Below are experts of layer 6 (counted from 0) of a mixture-of-experts language model. Rows are named router (the router's row for the expert), down (a neuron's output weights, with its number) and show model dimensions 256-383. Each number is 50 + 10 x the weight over its row's rms, rounded and kept within 0 to 99.
After each expert's rows: "comes before" lists some tokens at least twice as common just after its tokens as in all text. This comes from a sample of Wikipedia text that the model never trained on. Tokens count by the router's weight.

# expert 33
router:55 47 38 62 44 53 53 46 54 72 54 59 36 43 43 55 47 55 51 50 51 46 41 44 48 54 63 33 34 48 51 65 55 55 52 28 55 36 45 60 56 37 33 69 53 25 62 63 48 58 62 56 58 46 63 35 49 52 36 49 46 58 52 60 63 57 56 54 77 48 49 45 60 45 50 51 52 63 54 51 43 54 55 45 58 45 47 57 47 38 63 60 54 43 47 52 50 41 42 46 50 56 27 53 41 44 45 64 62 56 47 47 57 53 41 65 59 48 64 45 50 45 64 54 42 36 49 52
down0:64 55 60 40 51 53 43 66 45 38 47 54 65 34 52 37 63 57 56 43 60 46 46 35 58 66 54 75 32 60 51 35 42 39 55 68 55 50 47 52 47 64 44 57 42 51 51 55 47 53 46 44 50 59 54 45 61 56 16 58 50 60 40 42 69 39 64 47 44 48 42 47 46 39 47 47 63 70 41 61 60 45 60 43 42 51 47 47 64 38 59 60 61 43 51 41 55 78 65 50 50 66 57 47 55 52 48 42 57 69 57 52 49 49 44 31 51 28 37 54 29 61 48 63 65 66 59 53
comes before: "|", "-", "}", "d", "gu", "wer"

# expert 47
router:54 46 56 45 53 53 44 37 59 45 54 54 34 53 49 47 53 55 66 49 56 57 36 47 60 58 44 46 44 65 57 40 58 46 46 54 66 36 58 57 47 63 37 68 39 43 44 37 51 33 57 61 47 46 56 71 60 47 45 55 39 49 67 54 42 52 38 54 59 36 40 39 59 26 57 59 52 41 47 40 63 31 44 70 33 37 39 50 43 55 54 32 35 36 43 34 31 53 42 48 47 71 57 43 50 58 45 55 54 43 54 39 34 32 46 56 45 51 52 66 56 22 58 76 43 35 49 52
down0:53 35 54 57 46 26 60 56 40 45 64 68 46 61 33 38 43 60 67 52 51 48 40 32 49 57 48 55 47 33 37 55 52 34 56 50 43 37 43 50 66 28 60 59 45 55 48 60 50 49 51 71 36 53 47 54 37 44 47 47 45 54 60 70 29 54 49 41 45 51 68 54 31 62 37 69 51 60 64 62 33 63 51 42 53 48 55 56 54 49 49 60 56 59 49 38 54 52 50 48 71 41 55 57 48 46 78 58 61 22 48 35 61 46 56 53 50 49 49 43 52 47 45 61 47 62 61 60
comes before: "\n\n", "\n", " The", " the", " He", " In"

# expert 41
router:29 60 54 51 48 42 56 44 44 39 42 59 44 47 48 50 47 49 52 52 47 68 47 33 63 56 45 59 53 37 48 48 46 43 58 53 44 44 51 46 35 47 51 44 45 41 40 66 51 51 79 55 38 48 66 51 48 38 45 49 45 52 71 58 50 67 47 62 66 49 35 50 46 54 55 59 55 53 42 61 56 50 61 44 52 38 51 43 42 48 43 57 35 64 55 49 45 52 57 49 57 51 52 66 68 33 54 56 65 47 55 50 53 37 62 54 62 61 66 55 45 54 67 53 56 51 38 66
down0:37 47 51 45 50 43 54 62 41 43 46 58 58 41 46 41 50 55 50 41 50 49 54 60 55 56 48 49 48 57 50 49 59 56 57 38 51 52 36 59 64 61 57 46 38 42 44 53 48 50 43 46 49 45 53 50 64 64 59 58 69 54 36 47 35 39 60 38 65 50 58 51 59 61 57 46 49 43 57 52 28 64 52 66 61 37 61 36 48 48 74 50 40 50 42 37 49 60 46 50 59 50 40 32 46 47 65 40 42 50 47 51 65 58 43 63 46 48 49 57 49 33 50 49 47 51 46 59
comes before: "\n", "  ", " (", " —", " 0", "'"

# expert 34
router:41 54 50 55 45 54 53 53 50 51 51 50 43 60 53 51 61 49 58 51 56 46 38 38 78 43 48 54 69 45 52 54 47 53 62 47 48 60 57 58 40 38 57 46 56 57 63 60 24 48 53 47 48 33 64 56 55 57 53 55 46 60 57 46 68 50 55 47 62 36 34 43 50 35 41 53 68 42 62 60 61 55 60 61 51 43 42 39 52 55 65 40 53 55 46 49 58 58 51 51 38 56 66 47 41 57 38 42 49 50 52 49 35 51 52 65 38 46 44 63 67 35 50 61 57 40 28 53
down0:59 55 55 48 45 54 62 54 54 68 68 58 50 62 45 65 54 45 53 39 43 65 58 58 40 48 49 38 61 52 69 52 63 45 59 47 68 46 33 50 56 34 69 72 48 60 54 33 44 66 60 57 46 31 67 57 54 56 45 55 41 37 32 45 65 48 34 49 46 39 51 54 60 73 34 33 47 47 45 47 37 45 41 32 45 45 53 44 56 68 64 44 43 52 60 36 53 53 36 49 51 44 50 51 45 44 52 46 62 65 47 40 41 44 51 56 34 48 62 48 48 29 54 61 50 51 46 74
comes before: " the", " and", " in", " which", " a", " but"

# expert 15
router:64 54 44 56 48 61 41 45 36 38 52 56 38 50 50 59 55 59 52 46 50 41 56 42 58 37 57 54 60 63 58 42 42 69 57 47 63 56 52 31 29 56 43 55 51 63 33 43 43 57 44 57 45 54 54 54 61 31 40 47 50 46 69 54 62 63 59 61 45 44 46 68 48 47 46 48 60 55 41 54 61 63 38 55 62 42 49 52 38 56 53 50 49 55 43 50 57 79 50 54 46 53 51 55 47 60 49 64 49 42 36 52 37 56 54 71 41 52 29 51 53 41 51 58 44 49 51 53
down0:66 37 52 45 51 52 54 35 61 47 55 58 48 41 39 43 46 64 46 48 58 49 55 56 45 49 35 72 61 64 56 54 44 61 42 65 38 56 64 33 38 54 48 42 54 46 61 51 44 36 48 45 53 53 50 30 54 49 46 53 64 65 26 69 36 57 53 34 55 54 46 65 52 46 48 56 64 37 46 27 54 36 49 51 47 31 63 56 48 67 58 30 59 46 40 49 60 52 40 51 41 59 59 51 63 50 42 39 53 66 54 50 58 63 44 56 45 44 62 43 58 65 33 28 54 61 56 53
comes before: " |", " (", ")", ";", "a", " ="

# expert 50
router:33 63 59 53 51 53 66 66 57 64 25 45 37 43 62 58 60 24 43 50 68 42 46 56 65 54 50 47 56 53 71 45 43 40 65 46 40 51 53 51 51 59 45 56 28 38 35 30 36 45 54 50 43 46 52 39 60 33 35 39 38 61 39 46 66 60 54 47 52 36 33 56 46 42 52 58 57 55 48 26 50 47 63 44 54 54 47 42 60 52 53 53 44 38 56 39 45 38 31 57 58 61 49 58 36 51 53 49 53 68 60 57 47 37 50 46 53 52 63 48 49 43 61 35 29 42 44 61
down0:53 53 55 53 77 63 37 52 58 40 46 52 37 48 54 42 65 44 47 48 44 38 43 49 41 61 52 54 35 34 48 45 44 42 38 64 48 57 51 34 51 53 53 54 38 56 61 59 40 47 48 41 53 37 52 51 44 50 40 53 44 57 45 45 61 67 46 48 53 46 37 38 21 63 39 38 36 62 67 72 27 42 36 53 38 58 40 42 57 63 41 44 45 59 38 52 57 49 51 45 49 39 49 35 61 61 50 64 66 56 55 58 50 35 51 36 41 43 32 35 39 58 47 38 51 72 40 61
comes before: " the", "s", " to", " and", " in", " a"

# expert 27
router:51 54 38 51 60 49 41 46 48 39 48 51 47 56 46 57 49 54 63 58 70 45 58 48 55 31 41 38 46 68 59 55 51 72 53 37 52 42 28 41 37 56 56 49 44 58 41 44 51 32 54 49 44 45 46 45 55 66 34 40 38 52 56 42 34 61 42 69 41 31 54 56 42 55 44 44 48 36 51 40 49 69 47 48 51 65 46 57 45 59 47 44 33 48 61 38 36 58 53 42 60 59 39 50 48 59 31 44 32 60 45 47 46 54 52 65 49 60 40 60 53 48 45 48 49 28 47 55
down0:50 52 61 58 45 54 51 54 60 50 59 55 58 50 44 61 63 31 54 48 30 51 71 54 51 50 45 42 59 55 53 45 54 43 41 55 39 43 43 46 49 65 41 49 41 32 48 41 55 45 42 53 52 41 58 48 39 58 62 42 41 53 50 30 54 44 47 54 75 58 36 55 73 39 61 56 52 50 55 44 52 39 68 53 67 53 51 51 60 70 38 53 43 38 49 51 49 58 63 62 66 51 53 49 30 55 55 47 54 45 34 38 55 59 36 49 60 53 51 56 48 51 59 57 49 47 51 54
comes before: "\n", ":", " \"", " (", ";", " The"

# expert 14
router:44 47 65 54 59 39 58 51 57 52 59 67 38 50 52 66 52 42 35 25 53 49 46 38 78 62 45 60 39 57 69 51 48 55 48 40 65 52 63 47 56 48 54 63 59 55 41 38 47 31 50 51 55 48 44 68 58 41 61 50 44 57 60 49 51 65 38 44 43 60 26 59 34 50 56 40 51 49 69 48 44 54 33 49 53 51 61 40 32 49 65 42 45 37 51 52 50 63 43 50 39 56 56 48 54 48 49 55 44 39 42 47 53 67 48 56 46 47 63 43 51 61 51 46 57 46 44 57
down0:44 66 69 55 52 46 44 53 51 50 51 36 49 50 38 54 59 68 45 50 42 60 45 46 58 60 53 40 47 58 52 63 46 34 46 50 51 49 46 45 67 36 49 24 48 65 45 62 52 62 51 72 33 72 35 37 48 55 28 54 43 45 44 36 36 60 51 52 67 50 52 47 49 38 54 56 47 48 43 42 47 63 55 63 59 52 48 68 51 51 47 59 54 55 41 52 61 59 47 52 56 36 56 50 50 45 64 62 50 55 50 68 33 50 51 51 37 37 74 56 48 50 57 74 64 43 68 40
comes before: " of", "s", ",", ".", " and", " to"

# expert 57
router:45 43 51 43 45 63 38 40 60 39 41 37 47 48 48 59 48 65 49 43 52 35 55 39 48 47 58 40 67 48 54 52 43 66 58 48 42 34 68 62 45 50 35 56 31 50 53 50 39 57 58 48 40 47 48 53 60 53 61 62 55 73 49 46 42 52 48 45 54 50 35 45 30 55 41 59 57 42 58 54 52 57 33 53 48 45 40 59 60 36 78 51 41 51 55 50 42 54 56 56 48 47 42 56 47 48 55 50 52 38 40 30 45 58 51 67 57 58 49 48 45 41 44 56 43 53 44 49
down0:53 43 57 50 51 57 57 47 43 40 34 55 32 42 36 53 49 42 60 57 50 50 46 42 53 37 57 63 54 55 75 33 54 56 37 53 46 68 49 37 40 33 43 49 47 50 59 52 40 55 29 45 79 46 64 32 52 60 37 40 51 46 50 52 46 42 49 65 57 54 44 51 51 58 65 53 28 58 39 55 50 65 54 47 45 39 53 61 32 39 54 44 70 59 49 39 62 43 53 60 48 42 69 39 32 50 40 45 53 58 66 63 50 42 42 60 46 50 42 49 65 48 39 54 51 41 43 51
comes before: "  ", "\n", " 0", " 1", " —", " 2"

# expert 37
router:57 44 52 55 46 49 48 35 53 58 48 68 54 72 54 46 50 63 56 39 64 55 30 43 68 50 59 58 54 42 53 46 60 49 51 39 45 51 64 53 34 38 58 53 54 52 50 42 53 55 50 52 53 48 46 60 57 51 61 69 43 55 48 44 63 68 65 39 41 52 26 44 44 54 60 61 42 49 36 45 52 58 47 55 50 59 55 45 63 36 55 63 37 48 52 50 53 52 43 56 29 61 50 39 45 39 40 44 39 62 38 56 47 52 51 80 42 53 56 49 47 55 55 56 44 65 42 44
down0:45 47 62 57 53 62 47 64 50 60 32 68 44 29 50 52 43 45 71 67 41 43 44 61 50 45 69 53 54 57 49 42 44 58 67 63 46 40 41 47 40 47 45 65 57 57 76 61 62 43 39 39 71 35 32 52 52 46 47 39 27 57 34 49 70 67 33 38 46 58 46 46 44 55 49 48 45 50 50 51 53 41 43 63 43 36 26 44 55 45 40 51 27 40 52 45 45 55 39 59 51 55 54 40 58 58 53 47 56 46 49 66 52 45 62 50 51 33 38 35 27 37 52 51 37 47 43 25
comes before: " |", ";", ".", "–", "%", "0"

# expert 56
router:41 37 47 42 53 50 54 38 41 41 39 45 38 71 57 57 56 33 61 42 46 36 48 40 58 46 69 49 62 69 57 63 50 54 54 35 40 53 54 36 33 42 54 46 35 53 44 64 60 54 60 50 54 47 72 77 49 48 56 50 65 59 64 48 62 60 58 42 56 60 56 41 56 54 40 31 62 59 47 46 45 62 52 59 53 50 50 37 65 43 48 33 64 40 44 49 35 51 49 40 24 46 42 57 48 55 34 51 53 68 52 47 54 51 53 65 50 55 67 63 50 45 45 48 55 49 58 51
down0:33 54 37 75 47 55 49 62 42 60 49 39 61 40 43 40 52 46 61 42 54 35 49 50 33 48 48 25 69 31 49 49 61 53 53 65 42 44 54 54 55 59 46 59 64 41 52 32 45 35 46 48 57 44 67 63 30 56 47 48 56 45 53 60 46 51 40 63 47 52 41 48 71 42 59 68 47 36 48 47 49 62 58 51 52 61 51 51 63 52 63 51 51 65 35 45 43 53 45 68 34 16 42 55 66 31 48 41 53 60 41 49 49 66 41 47 63 43 64 49 47 47 71 30 52 55 26 37
comes before: " |", ".", "–", ",", ")", "%"

# expert 31
router:57 61 40 49 46 67 54 56 46 45 42 52 47 70 65 58 39 57 54 53 48 44 40 34 60 54 63 61 55 46 63 46 41 65 47 34 56 56 52 47 44 54 65 68 57 34 36 41 58 44 40 69 42 49 77 55 42 44 54 54 48 56 45 55 55 60 61 53 45 38 55 54 36 56 38 56 34 51 60 29 51 45 52 60 46 46 64 40 32 35 53 36 39 50 39 46 63 65 47 34 41 69 60 48 69 52 40 40 40 58 34 56 43 32 32 44 56 37 72 50 48 51 57 44 36 68 36 48
down0:39 20 60 46 60 38 50 74 45 59 40 43 37 53 45 58 40 54 33 69 36 41 45 44 49 49 33 48 56 47 40 61 44 45 25 38 54 52 52 48 37 50 67 64 50 59 48 48 45 59 50 70 42 50 49 47 47 77 50 32 52 43 58 50 31 41 60 45 56 43 59 48 33 58 46 40 41 47 64 56 58 65 47 45 49 41 30 34 54 42 31 54 50 51 62 44 44 52 51 45 32 67 50 31 45 51 54 51 50 63 50 41 50 61 51 40 57 54 62 54 61 53 49 39 56 41 72 50
comes before: " |", " (", "%", "n", ";", " de"